{
  "n_layer": 18,
  "n_experts": 32,
  "experts_per_token": 2,
  "vocab_size": 1306,
  "norm_place": "pre",
  "rope_base": 10000.0,
  "init": "trunc"
}
Below are experts of layer 11 (counted from 0) of a mixture-of-experts language model. Rows are named up (a neuron's input weights, with its number), down (a neuron's output weights, with its number) and show model dimensions 0-127. Each number is 128 + 24 x the weight over its row's rms, rounded and kept within 0 to 255.
Before each expert's rows: "mostly gets" lists some tokens that are sent to it at least half of the time. This comes from a sample of Wikipedia text that the model never trained on.

# expert 18
mostly gets: " part", " com", "199", " spec", "ourn", " cont"
up0 [136 151 171 147  78 124 140 142 148 129 129 169 121 112 137  86 157 158  91 101  96 106 120 148 146 105 116 167 160 103 120 132 145 135 153  79 145  98 134 147 100 113 155  99 150 119 111 105 133 164 128 129 106 130 148 119 110 116 131 103 113 121 206 145 113 145 123 120  86 127 134 123 123 142 114 141 154 166  95 154 157 117 167 132 151 153 121 136 144 111 174 175 125 126 130 160  93 112 112 121 147 131  99 164 130 126 133 152 119 118 192 121  70 117 146 108 119 156  94 117  95 132 140 124 137 102 144 131]
down0 [120  91  86 139 140 109 126 124 120 112 100 119 151 108 150  96 106 114 123 173 119 125 191 159  90 144 134 152 157 139 137  88 106 104 109 115 128 127 131 126  90 136 130 138 135 105 130 147 126 173 131 171  76  96 109 131 147 139  99 168 132  96 120 134 159 126 171 138 121 130 169 154 145 139 134 134 124 149 130 125 117 113  96 105  88 133 117 127 198 132  94 116 135 137 166 149 147 138 110 129 141 107 109 130 126 141 109 120 117 139 102  88 156  88 120  75 180 144 176 117 124 121 171 145 159 139 120 117]

# expert 8
mostly gets: " and", " which", " but", "\",", " when", " where"
up8 [146 155 125 123 124 127 148 149 172 114 123  97 115 157 154 155  93 123 137 113  96 102 169 169 169  94 112 155 141 134  90  92 118 156  97 122 148 129 115 105 136 126 122 172 133 142 139 142 152 116 174 109 160 132 170 157 119 155 108 123 152 101 138  97 144  62 123  93 102 190 114 138 114 142 135 121 130  87 134 125 116 166 128 108 139 127 104 104 157 149 141 101 109 147  98  76 137 115 100 155 118 146 136 110 130 121 163 163 133 120 141 118 106 132 125 134 158 138 162 153 183 130 101 164 124 131 143 131]
down8 [115 130 165  88 135 123 133 125 110 109 136 171 134 125 149 139 163 125 133 143  78  94  98 111  87 141 105 102 157 144 132 116 111 116 167  87 144 116 145 163 163 137 157 116  99 136 137 135 127 113 118 117  72 110 124 146 161 160 148 137 102 130  91 148 173 132 127 141 158  69  93 137 171 129 101 160 129 132 118 141 123 159 127 137 156 121  86 129  63 159 113 140 182  94  85 128 117 155 142 110 143 124 150 120 111 118 101 119 112  80 122 151 114 145 142 110 157 146 156 149 117 105 142 122 127 142 154 134]

# expert 27
mostly gets: "ities", "ulation", "ology", "ition", "ution", "ence"
up1 [123  91 136 131 141 106 125 151 151 146 125 101 117 131 111 118 105  89 142 156 154 122 144 144 122 124 146 145  88 139 118 104 124 183 125 151 115 119 144 142 131 148 123 115 115 151 129 141  92 152 162 162 142  99 175 143 130 119 123 114  96 137  90 134 100 164 141 135  73 156 117 142 160  98 119 165 144 131 165 127 121 108 153 103 103 127 176 201 184 115 108  89 123 135 119 173 108 166 139  96 158 133 105 114 153 145 123 131 109 184 135 134 134 175 100 134 163 149 128 131 132 163 149 131 139 139 147 131]
down1 [124 144 128 170 156 123 172 111 100 139 109 123 186 109 170 139 109 117  79 108 112 113 117 157 131  91 126  89 131 131 159  99 160 103 101 130 104 149 106 142 104  85 143 102 160  92 136 102 143 152 108 102  90 158 112  95 132 126 112 177 152 162 143 106 174 149 131 148 152 125 119 130 131 124 135 116 154 106 150 141 135 142 118 122 126 106 100 110 143 146 171 115 110 147 119 137 142 143 134 138 111  89 135  82 102 181 139 128 117  72  94 161 154 144 119 118  86 138 162 142 156 119 117 122 125 110 142 103]

# expert 15
mostly gets: " all", " well", " during", " more", " en", " after"
up0 [124  85 130 161 112 176 122 102 120 156 114 125 128 143 116 169 145 129 115 107 135 100 124 121 161 156 110 144 129 155 146 119 141 128 170 114 104 130 153 105  93  89  86 165 102  81 151 152 108 132 142 165 142 138 168 128 112 154 174 102  61 151 121  79 125 122 128 136  80 106 110 144 127 170 104 118 101 150 122 110 123 100 133 180 139 102  92 153 109  93 107 142  98 146 128 118 160 158  98 119 136 141 105  99 132 151 130 117 149 153 175 116 134 122 106 144 152 117 112 129 101 123 162 133 121 104 130 130]
down0 [186 106  92 168 178 140 175 126 141 118 140 133 112 107 138 118 106 141 134 135 145 155 124 133 152 117 141  96  95 116 142  89 106 126 149 142 142 107 123 134 132 102 155 150 105 185  98 142 136 102 114 116 114 142 131 117 118 164 100 133 117  93 115 135 160 158 111  95  76 119 129 146 100 115 105 137 112 167 141 150 134 118 183 121 181 163 112 123 133 152 109 100 101 143 110 163 126 137 161 124 166 161 122 110 115 152 128 127 132  94 136  99  70  98  69 147 141 130 145 143 108 110 123 141 122 143 112 160]

# expert 1
mostly gets: " p", " man", " P", " work", "P", "pl"
up7 [135 127 137  86 119 132 101 125  89 169 139  97 155 146 158 135 174 148 107 148 132 138 113 101 120 105  69 173 123 110  98 100 120 114 151 114 144 177 147 126 148 174 127 175 115 110 131 119 122 111 116 135 122 107 133 108  78 121 156  80 101 118 103 139  90 166 130 101 149 115 107 153 106 172 143 118 106 110 142 138 152 141 136 153  89 105 127 129 191 140 128 109 178 123 144 132 128 123 136 113 147  89 130 142 160 140 152 155 144 121 112 135 135 119 132 117  98 150 119 136 149 181 159  93 117 117 152 104]
down7 [143 108  86 144 126 108 162 101 155 129 151  94 151 128 190 154 132 147 149 132 110 132 114 122 117 163 127 146  97 134 122 129 145 113 147 164 108 127  95 166 128 155 150 148 142 116 137 163 122 165 113 115 121 131 134 148 158 136 109  97 125  88 124 119 154 123 128 165 112  98 142 104 103 141 119  84 117  92 135 112 119  92 155 125 176 125 178 131 160 149 165 132 134 111 112 110 113  88 152 111 156 139  77 130 154  80 126 155 135 127 124 125  93 140 176 140 124 109  80 129 117 113 136 156 184 165 112 155]

# expert 21
mostly gets: " October", " September", " April", " June", " August", " January"
up8 [117 113  74 125  91 129 109 154 107  84 121 132  73 170 136 115 100 160 174  95 148 119 115 141 165  94 153 137 123 151 136 114 141 104  97  87  97 106 134 126 121 117  88 153 163 108 105 143 122  48 152  89 137  93 133 129 111 150 153 138 147 117 128 150 124  88 153 104 126 132 117 119 116 107 153 133  90 129 109 116 136  93 124 106 144 136 161 112 166 149  98 112 137 108 170  82  97 133 122 132 136 128 135 135  78 163 151 130 103 123 106 140 107 125 104 134 120 128 148  96 152 106 141 117 141 133  95 127]
down8 [113 164 121  56 155 103 139 135 170  82 121 143 141 159 124 137 117 140  84 175 134 151 123 151 204 113 134 140 124 143 114 148 130 157 193 100 111 143 145 102 136  77 148 106 138 143 118 131 140 115 157 133 103  93 131 144 120 105 137 108 115 135 138 112  91 149 110 109 121 113 142 153 140  95 104 123 139 152 120  98 120 116 122 106 179 142 116 133 146 117 109 143 149 159 166 138 130 137 120 106 136 108 143 152 145 130 121 148 138 119  92 127 131 188 105 131 185 129 130 139 153  85 150 106 148 156 120 133]

# expert 4
mostly gets: " Con", "ampionship", " John", "ational", "ious", "areer"
up8 [134 127 146 145 151 172  97 129 110 162 118  99 111 129 160 166 138 117 121 122  74 156 121 149  87 108 107 183 154 149 130 153 137 152 142 117  97 140  85 145 117 121  99 111 163 141 133 138 127  91 127 162 122 101 122 124 107 108 187 141 123 123 146 113 124 142 131 116 108 131 169 125 170 122 149 133 143 139 160 114  94 131 158 116 127 113 160 131 110 109 155 121 114 153 151 132 124 105 157 104 132 102  95 117 151 147  70 183 165 115  95 139 142 146 195 121 113 132 160 133 129 134 113 104 129 130 143  71]
down8 [114 137 117 116 115  97 125 136 181 121 124  99 154  70 162 162 174 120  95 131 108 129  98 128  81 122 151 100 115 114 160 143 144 111 131 139 128 106 119 136 160 126 150 119 118 171 132 116 116  86 165 154 163 138 122  82 119 119 106 128 128 144 120 136 100 128 135 139 139 160 123  65 108 128  91 108 118 141 210 120 124 156 136 146 111 115  98 100 100 129 117 139 153 133  92 136 157 138 106 131  77 105 112 163 115 130  91 137 142 126 156 122 163 130 104  86 132 129 144 114 128  88 131 161 142 126 110 161]

# expert 5
mostly gets: " American", "iginal", " second", " National", "The", "ternational"
up1 [119  57 125 150 137 130 119 127 146 138 135 118  67 166 121 107  81 106 155 121 109 129 170 117 145 121 157 146 123  98 110 105 125 132 136 154 120 134 116 126 108  83 118 136 116 159 164 183 124  80 129 138  82 176 100 124 129 105 121 120 107 100 107 125 127 102 162 172 102 136 121 115 138 144 165  82 169 103  97  70 155 123 178 141 103 136 108 108 130 120 118 130 128 132 100 119 114 113 123 125 105 146 156 125 133  87 130 135 150 150 167 176 128 133 124 155 149  97 138 107 125 156 125 138 133 119 128 115]
down1 [109 172 122 119 101 109 145 182 143 132  94 131 121 133 134  86 134  95 169 152 123 160 150 118  57 115 161 135  83 178 163 134 115 149 110 109 140 126  93 143 124 129 123 115  70 122 140 129 128 131 103 147 116 107 136 104 137 144 107 112 138 155 134 127 136  83 131 127  83 140 142  79 125 139 112  95 126 112 121 117 148 131 143 149 153 143 120 126 120 121 111  96 165 101 119 140 127 166 124 115 186 111 140 127 135 162 132  78 146 116 104 143 138 106  94 101  65 141 103 106 135 146 118 102 158 114  98 138]

# expert 3
mostly gets: " n", " h", " s", " sh", " w", " g"
up0 [ 89 130 154 160 150 142  92 138 125 106 127 159 110 108 169 165 172  93 156 105 121 144 122 111 129 172 127 107 160 108 117 114  99 146  97 102 112 118 129 113 120  96 129 124 103 168 143 121 134 154 168  96  68 121 135 109 143 134 129 157 104 117 137 153 144 157 116 108 153 143 130 111 100 139 160 126 125 130  73 130 127 125 128 108 158 104 133 124 131 132 181 127 152 122 129  60 155  89  92 149 155 155 123 121 133 153 147 112 110 107 160 145 128  96 172 133 153 144 165 128 136 143 119 151 185 153 124 125]
down0 [170 128  96 129 127 161 136 153 193 132 119 151 124  98 128 119  95 148  93  73 176 111 119  97 120 111  92 119 113 124 140 136 174 179 139 148 113 110  96 106  87 122 104 150 156 157 131 146 125 104 108 111 122 111 112  96 134 107 136  94  96 157  95 130 100 154 148 126 166 132  89 107 139 122 173  94 121 132 105 121 134 145 119 156  70 120 123 144 116 104 120 124 111 107 118 108 122 119  94  88  61 128 104 116 120 112 116 120 110 107 142 118 124 134 139 119 103 161  97 115 109 125 110 116 123 153 160  97]

# expert 25
mostly gets: " co", " col", " inc", " rele", " art", " reg"
up1 [195 106 150 122 107 140 145 146 104 126 144 123 140 114  64 146 116 147 136 108 158 166 154  96 172 121 150 158 144 123 144  89 100 113 157 125 136 116 133 121 157 102 147 138 106  78 151 152 152 139 134 130 102 115 161 162 120 137 147 111 102 124 140 141 123 141 126  94 139 175 142  92 131 146 135 141 152 112 112 145 144 100 107 121 133  91 161 108 129 123 147 151 116 159 182  96 108 122  89  82 150 126 133 180 108 135 108 118 147 127 173  72 112 130 153  98 136 168 129 139 150 125 116 104 118 106 144 138]
down1 [114 129 161 129 124 170 132 111 148 128 130 191 121 163 157  81 144 125 142 145  90 124 145 163 140 130 121 158 106 147 120 115  93 116 181 100 146 180  94 119 162  87 130 133 163 118 160 158 133 138 151 151 107 125 171 113 117 113 150 130 115 132 111 123 140 146 164 153 141 112 161 152  84 133  98 101  68 122 112 159 125 185 132 103 134  96 123 136 125 110 112 153 123 159 134 120 138 117 176 139 106 120 123 122 104 147 112 142 121 139  99 153 152 104 161 171 133 162 116 142 112 125  96 153 153 107 141 141]

# expert 19
mostly gets: "ri", "ra", "rom", " De", "u", " in"
up0 [114 123 115  98 130 132 151 119 176 137 127 120 120 143 154 126  91 125 123 115 125 102 161 170 120 172 130  88 144 156 129 123 126 139 136 139 119 145 168 140 141 124 170 138 130 166 121 102 184 138 150 124 102 135 124 167 122  86 164 131 121 115 105 130  73 159 148 105 132  69 137 135 158 153 128 134 117 105 118 185  91 146 112  89 105 148 118 161 133 132 122 140 175  94 146 135 167 120 133 132 142 109 138 136 143 101 155 146 105 119 185 188 128 102 114 156 106 141 128 106 128 115 173 105 102 111 137 112]
down0 [140 121 111 110 106 125 115 145 153 112 174  73 112 113 118 136 131 138 163 201 160 168 126 149 102 144 148 133 128 188 135  98 126 126 136 136 104 125 106  95  86 136 135 116 130 124 122 163 123 143 117 167 151 126 123 164 136 102 103 139 161 118 136 143  73 125  98 144 124 112 108 108 121 192 105 154 105 117 167 136 127 167 138 129 124 111 103 175 114 125 137 141 112 140 143 122 112 144 106 140 159 100 147  89  76 150 147 122 139 109 121 147 112 101 119  88 101 127 141 153 157 120 110 146 126 162 161  92]

# expert 31
mostly gets: "í", "ley", "á", "land", "ey", " School"
up1 [141  98 129  95 135 124 153 134 129 139 175 109 128 172 138  91 118 121 127 137 149 129 130 150 167 127 111 121 138 123 113 151 144 105 141 111 108 145 149 135 133  95 144 140 134 126 116 147 174 125 133  90 107 120 113 170 158  96 155 130 112 116 116 154 114 119 157 112 117 214  94 137 177 122 118 125 135 111 152 147 117 100 143 142 159  91 133 133 105 156 156 183  94 149 125 126 136 116 145 141 103 130  90 105 194 125 133 145 127 118 124 115  66 100  97 118 117 168 126 102 107 154 130  95 100  96 148  95]
down1 [112 103 105 131 120 107 142 128 109  76 125 131 167 126 153 115 125  85 133 147 138 151 166 120 121 150 140 154 132 145 171 103 169 145 139  68 136 141 193 138 117 144 124 143 194 181 164 142 138 179  91 121 135 146 120 124 106 127 108 115 120 133 116 139 135 139 108 109 160 129  83 111 145 153 132 119 143 134 151 118 151 138 124 137 115 134 144 143 121 165 120  84 136 104 117 145 130 132 179 103 143 126 133 147  76 152 119  98 150 122 108 147 157 152 104 119 133 135 132 138  74 165 150 151 142 117 102 175]

# expert 26
mostly gets: "stem", " loc", " go", " oper", " show", "ission"
up0 [156 115  82 105 130 165 163 121 157 161 173 162  91 114 113  97 129 136 150 103 130 123 118 128 117  93 144 123 146  83 132 133 132 161 117 157  70 140 125 139 126 127  72 165 121  91  50 102 134 132 141 120 144 134 131 107 122 161 133 132  94 144 132 147 127 168 139 118 102 110  83 136 133 174 127 144 107 136  91 119 131 115 116 115 117 140 113 125 130 149 128 114 176 140 103 124 165 175 107 122 133 162 113 124 155 140 132 119 196 151 144 124 136 137 109 115 127 125 126 159 171 118 149 140 141 127 100 155]
down0 [144 147 132 142 102 163 110 136 151 151 177  67  73 141 124 128 120 101 100 122 114 141 116 143  65 168 132 131 109 137 138 105 157 140  97 153 154 120 131 121 128  88 143 154  88 114 106 133 127 127 146  98 134  99 117 145 114 155  88 130 128 158 140 168 117 120 137 124 108 168 140  97 107 154 119 145 141 131  96 139  64 111 121 131 115 109 124 162 171 114 105 132 144 141 133 115 173 116 120  83 115 123 136 174 136 149  89  95 132 139 151 147  90 150 129 145  77 126 102 125 100  92 110 141 102 117 125 109]

# expert 14
mostly gets: " was", " is", " has", " as", " with", " have"
up1 [ 88 182 119 155 145 170 103 122 156 144 124  85 125 139 136 110 112 178 156 125 124 109  95 116 143 151 174 143 169 123 115 117 158 108 176 126 195  93 119  98  94  99 129 148 117 116 106 118 167 109 130 129 152 119 165 131 126 129 114 114 111  97 106 125 185 154 170 139 112 139 160 109 150  68 144 158 106 136 153 126 124 131 178 105  85 164 138 142 136 128 108 137 139 140 113 113 151  94 125 135 106 150 143  92 119 122 130 148  89 141 114 124 114 131  99 113  97 125 125 116 135 118 123 123 101 132 105 116]
down1 [177  80 157  98  96 114 148 106 116 118 143 150 137 156 109 127 110 134  73 119 110 144 122 105  93 140 131 108 128 122 149 140 115 118  82 122 153 155 104  94 149 166 115 148 131 118 199 122  90 143 141 132 105 121  96  75 109 133 174 155 172 142 107 142 145  92 107 124 136 105 133 145 126 142 136  73 124 143 101 147 139 127 111 142 136  95 139 121 146 148  97  87 143 122 107 155 143 129 115 128 144 154 170 151 134 110 136 153 127 151 106 106 132  98 152 139 167 169 139 170 142 115 132 138 111  92  98 143]

# expert 2
mostly gets: " cl", " l", " r", " th", " f", " pl"
up0 [114 172 164 145 134 142 130 123 127 138 157 138 153 146 120 113 109 176 126 170 122 137  90 108 137 149 102 120 135 127 124 118 117 178 130 143 134 134 164 168  96 130 138 171 118 131 101 100 128 103 102 161 138  94 149 116 152  92 115 165 111 137 177 128 108 142 147 110 107 136 112 124 106 104  96 116 102 108 124 142 144  83 158 151 115  76  97  94 122 173  86 133 168 109 146 119 142 150 155 148 109 148 169 109 135 132 143 209 123 151 144 167 100 122 132 155 132 135 108 152 105 110 129 120 111 113 140 104]
down0 [106 110 108 124 104 141 175 152 128 132  71  74 109 123 161 183  96  97 167 102 151  74 108 122 124 124 128 122  66 121  88 135 142  83 119 146 108 158 149 148 146 133 140 154 129  88 120 132 127 129 116  89 164 134 104 168  88 123 123 132 121 126 133 127 162 122 129 140 137 159 167 106 141 129 165 100 125 134 153 179 162 139  80 117 144 139 158 143 105 115 153 104 134 122 149 117 114  95 138 114 115 113 106 127 121 124 117  82 123 127 146 153 159 134 131 110  93 117  96 115 131 135 118 146 161 119 115 162]

# expert 9
mostly gets: " C", " c", " B", " M", " sec", " A"
up0 [170 117 118 137 156 149 101 112 157 136 134 163 114 111 102 143 147 144 140 105 104 140 125 152 113 121 162 163 115 108 145 145 138 131 142 128 171 110 138  79 129 109 115 138 140 136 100 141 139  87 161 169 117 133 143 144 101 121  94 125 160 129 144 123 117 116 136 151 125 156 113 138 180 162 101 129 107  75 140 173 161  96 189 170 138 110 159 122 105 138  99 117 153  98 131  91 139 154 111 130 120  86 170 115 137 141 139 130 136 147 174 124  93 138 150 120  94 102 116 108 137 137 142 126 138  64 103 167]
down0 [128 162 130  91 130  98 122 138 158 138 110 107  86 147 131 120 132 120 142 135 129 127 146 130 132 143 121 163 121 150 151 145 113 123 194 104 132 106 130 128 128 142 119 117 153 130  98  83  91 157 122 148 173 103 171 142 153 141 108 112 140 120 129  90 136 135  71 134 122 118 109 154 144 137 203 173 116 103 157 121 147 129 124 154 104 126 130 103 140 158 136 112 116 141 116 142 108 116  92 145  98 190 114 136 140 176 108 149 147 125  74 104 166 152 111  79 139 125 164 131 122 116 152  80 137 140 115 108]

# expert 23
mostly gets: " res", " ", " des", " cons", " Res", " Ass"
up1 [113 151 128 128 147 109 154 142  98  99 104  99 145 160 134 140 106 137 128 104 124 126 147 181 112 123 148 146 147 128 134 147  91  89 116 164 117 139  88  88 154 141  80 132 128 117 185 134 158 176  91 129 146 128 146 129 155  99  98 137 136  93 125 148 143 154  83  69 100  74 145 111 105 132 140  99 142 139 141 105 104 121 172 126 126 138 166 144 115 116 115 101 142 141  98 125 173 142 120 153 132 121 128 125  82 109 138 114 137 126 159 129 119 100 125 101 140 103 131  88  96 126 158 125 122  72 133 160]
down1 [154 107 114 136 118 152 107 174 120 167 136 128 120 150 147 133 164 135  95 127 142 161 125 110 118 101 107 138 131 134  92  92 140 166 107 106 105 136 152 119 121  95 107 118 120  83 100 107 130  87 134 117 129  82 141 152 134 140 149 112 126 146 124 130 133 170 147 154 160 130 114 138  93 138 139 156 147 145 137 117 125  88 114 115 114 152  83 132 150 138 147 139 107 131  98  93 116 136 175 182 118 149 133 160 133 101 106 139  90 101 133 170 187  72 120 111 107 126  86 102 122 150  95 156 112 118 167 167]